config.toml
n_layer = 19
d_model = 192
experts_per_token = 1
d_expert = 192
router_score = "softmax"
routed_scale = 7.86
balance_bias = false
optimizer = "adamw"
seq_len = 512
train_tokens = 319100000
dataset = "wikipedia_en"
Below are experts of layer 11 (counted from 0) of a mixture-of-experts language model. Rows are named gate (a neuron's input weights, with its number), up (a neuron's input weights, with its number) and show model dimensions 0-95. Each number is 128 + 32 x the weight over its row's rms, rounded and kept within 0 to 255.
Before each expert's rows: "mostly gets" lists some tokens that are sent to it at least half of the time. This comes from a sample of Wikipedia text that the model never trained on.

# expert 9
mostly gets: " this", " This", " first", " open", "istor", "ъ"
gate0 [127 125 169 147 194  61 127 141 129  92 160 116 115 134 137 117  61 122 121 127 149 136 171  94 123 125 118 143  50 141  85 155 166 102 163 121  96 154 158 108  85 142  83 145 112 145 161 151 109 191  89  85 138 139 148 135  91 114 100  70 139 146 140 156 172 162 135 164  90 126 112 103  85 156 116  87 101  69 140 148 115 137 142 170 102 165 180  98 119 130 137  88 146 100 123 110]
up0 [131  84 112 124  81 129 134 114 133 146 148 101 140 121 171 149 151 143 122 114  81 167  53 113 112 142 145 139  91 112 144 160 134 147 137 124 140 160 195 115 152 135  89 141 116 116 146 171  84  72  78  47  64 141  97 130 178 189 104 161  87 108  82 127 142 125 122 126 119  83 120  78 114 120 167  83 159  54  97 122 101 138 123 125 115  93 171  91  91 168  67 173 128 123 164 112]
gate1 [142 139 123  80 141 104 211 140 152 186 186 138 134 166 133 151  92 109 154 115 164 158 104 121  68 186  76 107  96  97 152 143  76 178 170 128  79 130 150 142 134 164 121 105 145 120  94 158 168 101 149 120 108  76 121  67 129 102 103 129 128 124 199 101 176  80 115 108 153 133  86 153 122 136 165  82 137 190 135 163 168 109  55 154 133 162 144  81 106 131 139 118 157  98 170 123]
up1 [112 179 135 124 161 102 134 113 180 119 120 160 184  98 142 110 193 193 157 196  71 117 163  91 100  92 154 110 121 144 130 148 126 161 116 172 144 158 133 100 115 155 140 149 105 107 173 130 125  56 124  86 151 173 175 168 184 163 138 142 118 134 119 115 109 147 108 139 103 127 161 106 177 132 154  99 162 140 176 111 120 170 107 107 138 109 138 175  83 146 138 142 124 114 138 123]
gate2 [ 93 140 112 127 117 146 158 130 110 124 153  45 181 168 156 105 141 107  77 126 113 192 150 114 150 150 160 175 117 123  94 147 181  94  43 107 122 130 105 167 114  95 127 146  99 103 100 147  87 117 154  86  78 134 156 133  76 175 119 158 109 114 136  88 169 151  93 118 144 107  71 157 121 127  93 142 120 157 106 136 150 118 140 123 116 150 166  69 131 166 152 117  81 120 150 104]
up2 [ 96 121 116 189 148 101 109 132 130 103  94 123 188 158 142 142 145 141 176 144  56 130  73  89 168 140 123 170  98 190 150 179 120 169 156 144 142 130 133 112  25  54 148 106 154 138 129 113  89 107 127 204 185 150 100  93 141 146 162 103 133 152 164  99 119 122 125 145  99 119 151 140 136  76  82 123 131  76  89  72  47 160  99  99 155  65 150 132 154 151 162 154 168 146 146 127]
gate3 [111 154  94  90  96  75 125 213  99 105 137 103 135 119 123  74 178 104  72 104 142 147 136 100 140 127 108 121 120  73  76  98 195 100 113 145 120 137 186 125  98 108 163 136 170 106  97 120  54 146 169 122 155 147  40 140 133 119 128 177 104 127 103 133 136 201 156 140 127  60 134 116 148  94  97 140 152 130  73 102 147 123 120 125 150 147  89  91 106 130 112 126 143  86 104  94]
up3 [135 128 140  89 144 118 126  87 161 149 116  98 122 160 144 150 119 152 112 128 137 150  95  87 107 149 106 132  70 120 154 130 136 132  66 186  80 111 173 160 122 100 162 143 103 129 100 100 138 175 109 141 141 132 137  60 168 160 145 128 165 123 104 149 176 178 175  37  87 147 113 145 107 146  82  92  55  99 107 138 105 112 128 123 138  81  75 117 156  89 101 194  98 181 133 123]
gate4 [112 164 135  87 154 128 143 125 103 107 157 105 156 107 109 135 116 138  92 137 128  92 208  77 179 140 130 106 100 152 119 114 175 125 106 146 123 174 149 147 117 125 177 166 143 137 176  95 188 131  85  69 175  68 105 163 104 136 122 129 137 211  75 132 120  96 144  83 170 152 156 166 134 195  88 129 103 124 155 150 157 122 138 129 172 145 160 171 118 181 180 114 139 161 105  87]
up4 [105 117 153 199 160 135 104 153 154 158 115 126  91 104 146 145 164 100 125 107 136 120 126 164  85 137  61 139 131 164 160 137 150  98 103 173  80  86 132 151 145 119 131  99 156 129  93 154  94 108  69 148 139 141 120 112 155 153 126 142 105 128 161 159 136 122 145 169 121 139 146 137 115 143 154 153 140 106 153 173  97  79 185 155 106 125 122  33 126 121  74 127 114 111 117 210]
gate5 [ 84 128 144 123 165  88 148 177  49 118 145 158  70 134 116 168 135  87 159  88 144 134 133 115 138 112 125 108 189 158 129 165 188 143 148 119 142 114 120  99 151 178  81 140  97  85 141 208 127 162  83 105 193  55  96 113 162 136 105 130 134  76 146 106 155 102 169 106 102 149 128 131  90 163  85 112 106 142 143 172 149  99 118 118 133 156 132 105  82 117 187  91 148 131  87 160]
up5 [104 157 133 137 137 173 116 140 103 103  79 145 131 125  83 146 173 115 139 152 113 133 118  53 110 164 147 141 164 177 123 151 113  95 186 103 168 137 154 114 188 180 164 157 126 133 128 116  48 154  70 113 142  80  63 147 115 111 105  68 107 155 158 116 108 160 168  94 104 135 168 112  82 208  91 109  99  90 156 113 141 132 124  57 117 144 146 131 164  69 146 156 129 173 112 160]
gate6 [133 138 139 117  79 130 180 141 134 135  95 136 177 120 117 132 116 115 177 133  64 122 112 114 150 104 159 110 158 116 163  72 121 114 122 153 137 155 140 126 115 120 121 111 126  50 125  84 100 151  98  61 169 143 158 195 115 119 173 134 154 135 127 104 132  77 115 164 122 154  94 118 116 111 101 173 119 102 152 175 110  74 188 175 171 130  95  82 107 158  80 142 128 118 148 140]
up6 [188 119 162 133 141  39 119 109 167 169 136  96 151 119 147 178 131 107  36 112 182 134 109 179  61 136 188 201 109 137 122 125 127 172  95  84  65 118 106 105 187 140 153 133 145 139  93 123 122 155 136 123 167 180 121  89 114 108  96 177 113  85  95  88 136 151 124  90 140 120 209 179 103 144 161  93  89 153 178 149 112 118  96  86  80 109 181 128 166 122 141 139 112 114  67 158]
gate7 [144 182 120 102 128 147 154  98  70  85 120 104 130 159  75 112 139  98 153 139  88 101 102 125  82 121  98 122 160 112 138 235 127  91 189 148 162 162 159 125 136 200 135 182 105 136 140 132 102 137 167  98 147 139 128  76 143  78 132 119 165 123 182  86 167 138 151  90 127 152 117 103 166 124 171 139 126 136 130 113 151 104 151 122 120 156  57 112 147 167 179 152 144 141  65 151]
up7 [123  42 144 118 127 140 129 170 149 178 114 117 135 100 174 158  81 150 132 196 143 133 170  98 176 114 117 123 132 134 113  78 153 141  96 149  94 171  82 136 125 135 122  76 161 169 164 126 140 117  81 115  82 144 159 186 112 144 153 151 137 110 131 128 115  65 128 125 142 113  99 132  74 114 148 140 111 167  91 110 120 141  95 228 168 116 142 124 125  81 114 135  96 133 219 113]
gate8 [128 153 121 133 107 165 140 119 149  99 148 111 162 100 112 117 100 166 136  83 109 129 121 161 116 124 210 151 113 153  83 130 202  68 117  97 126 167 114 132  72  85  96  85 143 130 102 114 109 119 100  82 127 114 177  67 105 148 143  98 145  72 174 111 102 103 119 177 118 157 119  98 137 122  88  85 149  98 136  66  87  84 173 114 102 139 146 131  73 171  94 125 164 134 168 112]
up8 [ 98 137 135 168  80 114 135 113 117 103  16 125  96  90 100  46 152 123 128 137 139  81 122 140 120 132 140 155  54 109 107 119 147 115 100  74 178 160 136 103 126 109 174 119 151 132 140 147 131 168 122 126 105 116 106 101  96 173 156 132  79 155 155  71  96 135 119 121  84 120 180 101 116 132 125  89 165 140 150  88 108  82 154 168 155 173 133 143 101 135 171 147 183 154 114 146]
gate9 [171 138 112 169 101  86 140  84 127  66 138 155 117 111 114 107 107 106 168 124 208 124 161 187 143 168  83  91 147 132  95 109 170 153 151 166 124 122 196 201 123  99 123 146 130 129  99 118 112 146 138 107 128  93 160 150 182 149 160 133 119  70 102 168  96 165 131  68  89 152 195 101 105 114 149 164 108 103 162 105 184  77 108 114 135 143 168  77 137  95 131 127 103 151 136 106]
up9 [154 153 107 149 133 102 131 110 127 113 140 167 149  77 164  53  97 172  84 164 158 139 116 126 112 172 124 108  83  90 100  73 146  78 161 139  96 115 131  80 142 147  94  83 132  27 178 110 150 179 133  75 154 117 163  96 122 123 139 128 122 143 156 205 123 122 164 170 126 178 141  63  95 132 124  84 124 111 126 128 111 139 161 128 154 123 132 147 185 135 156 173 179  94 168 160]
gate10 [133 101 148 151 127  89 134 139  72 115 116 161 106 158 101 114  64  71 145 134 111  98 152 168 114  85 135 164 120 150 103 119 128  94 166 165 103 114  94 155 125 114  96 160 122  79  95 121  80 184 105 186  89  98  85 142  71 203 137 106 134 150 127 166  95  86 138 137 165 120 110 142  69 102  65 152 152 139 158 170 156 117 133 126 127  76 118 139 175 150 131  90  95 157 148 121]
up10 [114 164  98  91 134 141 130 133 102 127 113 101 117 137  71 100 144  95 138 150 168 155 113 114 204  96 102 110 132 140  88  93 145  82 108 164 112 170 174 166 138  55 147 101 160  59 103 116 144 171 135 121 143 141  30 176 180 115  82 112 148 119 126  92 177 201 163 143 117 130 150 132 146 114 138 153 101 112 129  62 106 106 218 139 104 119 143 120 104  83  97 155 173 104  81 126]
gate11 [ 90 118 136 184 127 141 140 121 132  90 127 158  93 141 110 131  70 118 133 194 122  82 133  99 114  98 137 143 160 184 143 125 106 128 111 166  56 150 107 100 139 154 157  71 128 106  99 167 104 165  99  98 124 106 188 150  55 102 141  83 144 129 214 138 162 188 121 134 116 125 151  95 106  96 109 119 112 176 175 132 102 139 104 155 181 137  91 138 140 119 148 113 196 157 173 169]
up11 [164 128 126 184 154 119 133 121 122 143 105  95 148  82 114 156  73 112 162 124 117 129  82  94 176 118 144 102 122 166  85 143 100  93 151 101 151  92 163 102  82 114 120 116 121 169 175  93 122 126  83 120 157  68 157 158  99 174 117 119 125  99 168 152 153 113  93  90 144  89 104 150 187  95  59 131 119 180 150 115  93 127 106 143 119 152 114 209 152  81 167  83 117 171 175  97]
gate12 [105 179 113 149 106 127 151 135 188 129 100  88  86 133 124 100 123 126  99  71 132 120 105 132 115  59 175 194 137 178 157 152 110 121 129  70 160  80 121 126 173 180 171 136 137 125 121 124 100 143  82 139  94 170 100 135 136 138 168  97 130  94 143 108  97 159 118 114 146 138 122 134 202 116 144 102 125 125  92 148 122 137 126  99 136  84 109  99 155 107 124 120 104 127 155 109]
up12 [154 142 151 159 134  83  94 103 185 103 116  88 156 142 131  69  98 127  96 116 161 137  72 103 175 138 156 128 101 126 155 117  87 127 196  95  72  91 102 161 151 139 113 134 138  96 133 154 162 114 152 113 152 123 124  91 166 129 114  73 100 124  27 119  90 136 191 128 175  43 113 152 123 161 150 157 160  70  94 122  73 142  90  97 104 138 153 100 116 164 145 138 132 146 163 139]
gate13 [126 137 144 124 172 155 142 131 152 119 145 119 140 115  55 117 114  65 130 111 124  45 162  76 149 125 126 129 176 164 115 153 123  87 159 151  79  87 136 104  79 143 162 146 112  92 114  95  93 130  65  50  82 100 130 117 225 102 106 101 145 103 151 133 161 106 150 102 134 174 137 115 152 132 157 102 102 139 158 255  92 140 105 111 134 159 127 125 148 150 163 124 153 138 140 173]
up13 [139  92 137 177 140 155 116 150 115 107  69 187 147 136 189 149 143 149 121 115 176 125 149 137 116 117  76 145 128 146 188 168 117  87 152  90 162 151 170 115 114 106  96  66 133 199 135 123  80 137 106 132 182 109 138 116 109 121 129 142  89 171 102 107  93 122 129  82  98 136  96 107 113 143 137  95 169 115 150 121 118 137 164 102 124 108 121 174 137  86 106 111 137 131 164  97]
gate14 [105 166 112 144 124 101 166  78  94  90 131  64 100 105 153 125 139 131 129 161 101 131 114 174  67 171 156  91 109 102 131 136 127 156  92 145 108 113 105  77 158 122 180 211 128 106 136 102 118 182 104 124 106 129 129 158  80  84  91 132 128 127 180  63 129 160 163  46 134 130 162 102  84 120  69 128  56 107 133 124 119 134 171 208 116 125 130 159 121 121 149 175 164 106 123  85]
up14 [140 152 163 192 137  89 104 167 149 185 107 124 118 196 126 104 186 114 198 148 122 102  94 110 169 154 102 123 132  92 109 153 154  45 125 178 120  93 167 135  81 104 107 151 117  71  72 124  96 100 157 119 142 154 153 138  90 132 164  91 151 108 111 134 104 140 111 132 182 110 134  97 146  94 193  76 150 110 179  80  91 111 172 150  92 242 145 135 157 145 116 143  95  93 132 169]
gate15 [ 82 138 106 125 100 126 159 109 160 116 181 151  89  80 167 100 138  89 105 199 105 106 115 149 155 142 131  53 113 129 127 149 102 127  83 151 122 149  87  83 163 153 140 162 107  67 160 117  75 144 161  80 143 141  73 167 134  82 149  83 114 127 129  98 139 139  72 197 171 103 128  34 116 155 139 125 122 151 113 149 139 122 142  85 102 118 142  94 148 139 152 164 156 136 203 100]
up15 [146 138 152 176 124 107 138  91 149  89 177 150 147 110 182 137  75  35  76 107  87 136  81  49 119 130 139 134  97 142  86 129 120 138 159 107 125  92  82 165 135 111 149 162 112 123  82 121 121 136 127 128 177  88 143 144 114 188 122  95 106 117 167 132 136 135  93 138 160 162 127 133 118 135 131 160 120 153 132 105 143 144 119 110  72 158 118 110 183 150 125 135  72 159 192 135]
gate16 [ 97 185 130 134 119  84  93 102 141 190 100 105  80 146 110  97 112  72 173  58 150 162 138  97 125  66 118 164 163 148 138 191 119 137  99 160 116 132 135 111 176 112 115 106 133 175 140 154 148  97 152 132 105 112 104  67 129 189 151 108 132 167 142  96 121 106  83 140 129 200  55  95 118 116 129  61 155 112 180 176 159  97 106 100 109 114  91 136 176 202 145 177 183 159 138 107]
up16 [106 124 128  92 126 135 131 152 145  56 161 154 152  64 157 182 112 149 107  91  81  14 163 157 111 134 116  31 134 170 170  98 167  74 158  55 125 126 126 105 122 117 129 113 131 110 116 159 115 211  48 112 112 114 165 127 179  87 125 133 137 123  87 174 124 143  87 123 163 130 132 106 130 116 167 153  83 157 116 143 132 140 146  86 145 154 138 139 100 109 104 136 134 176 135 156]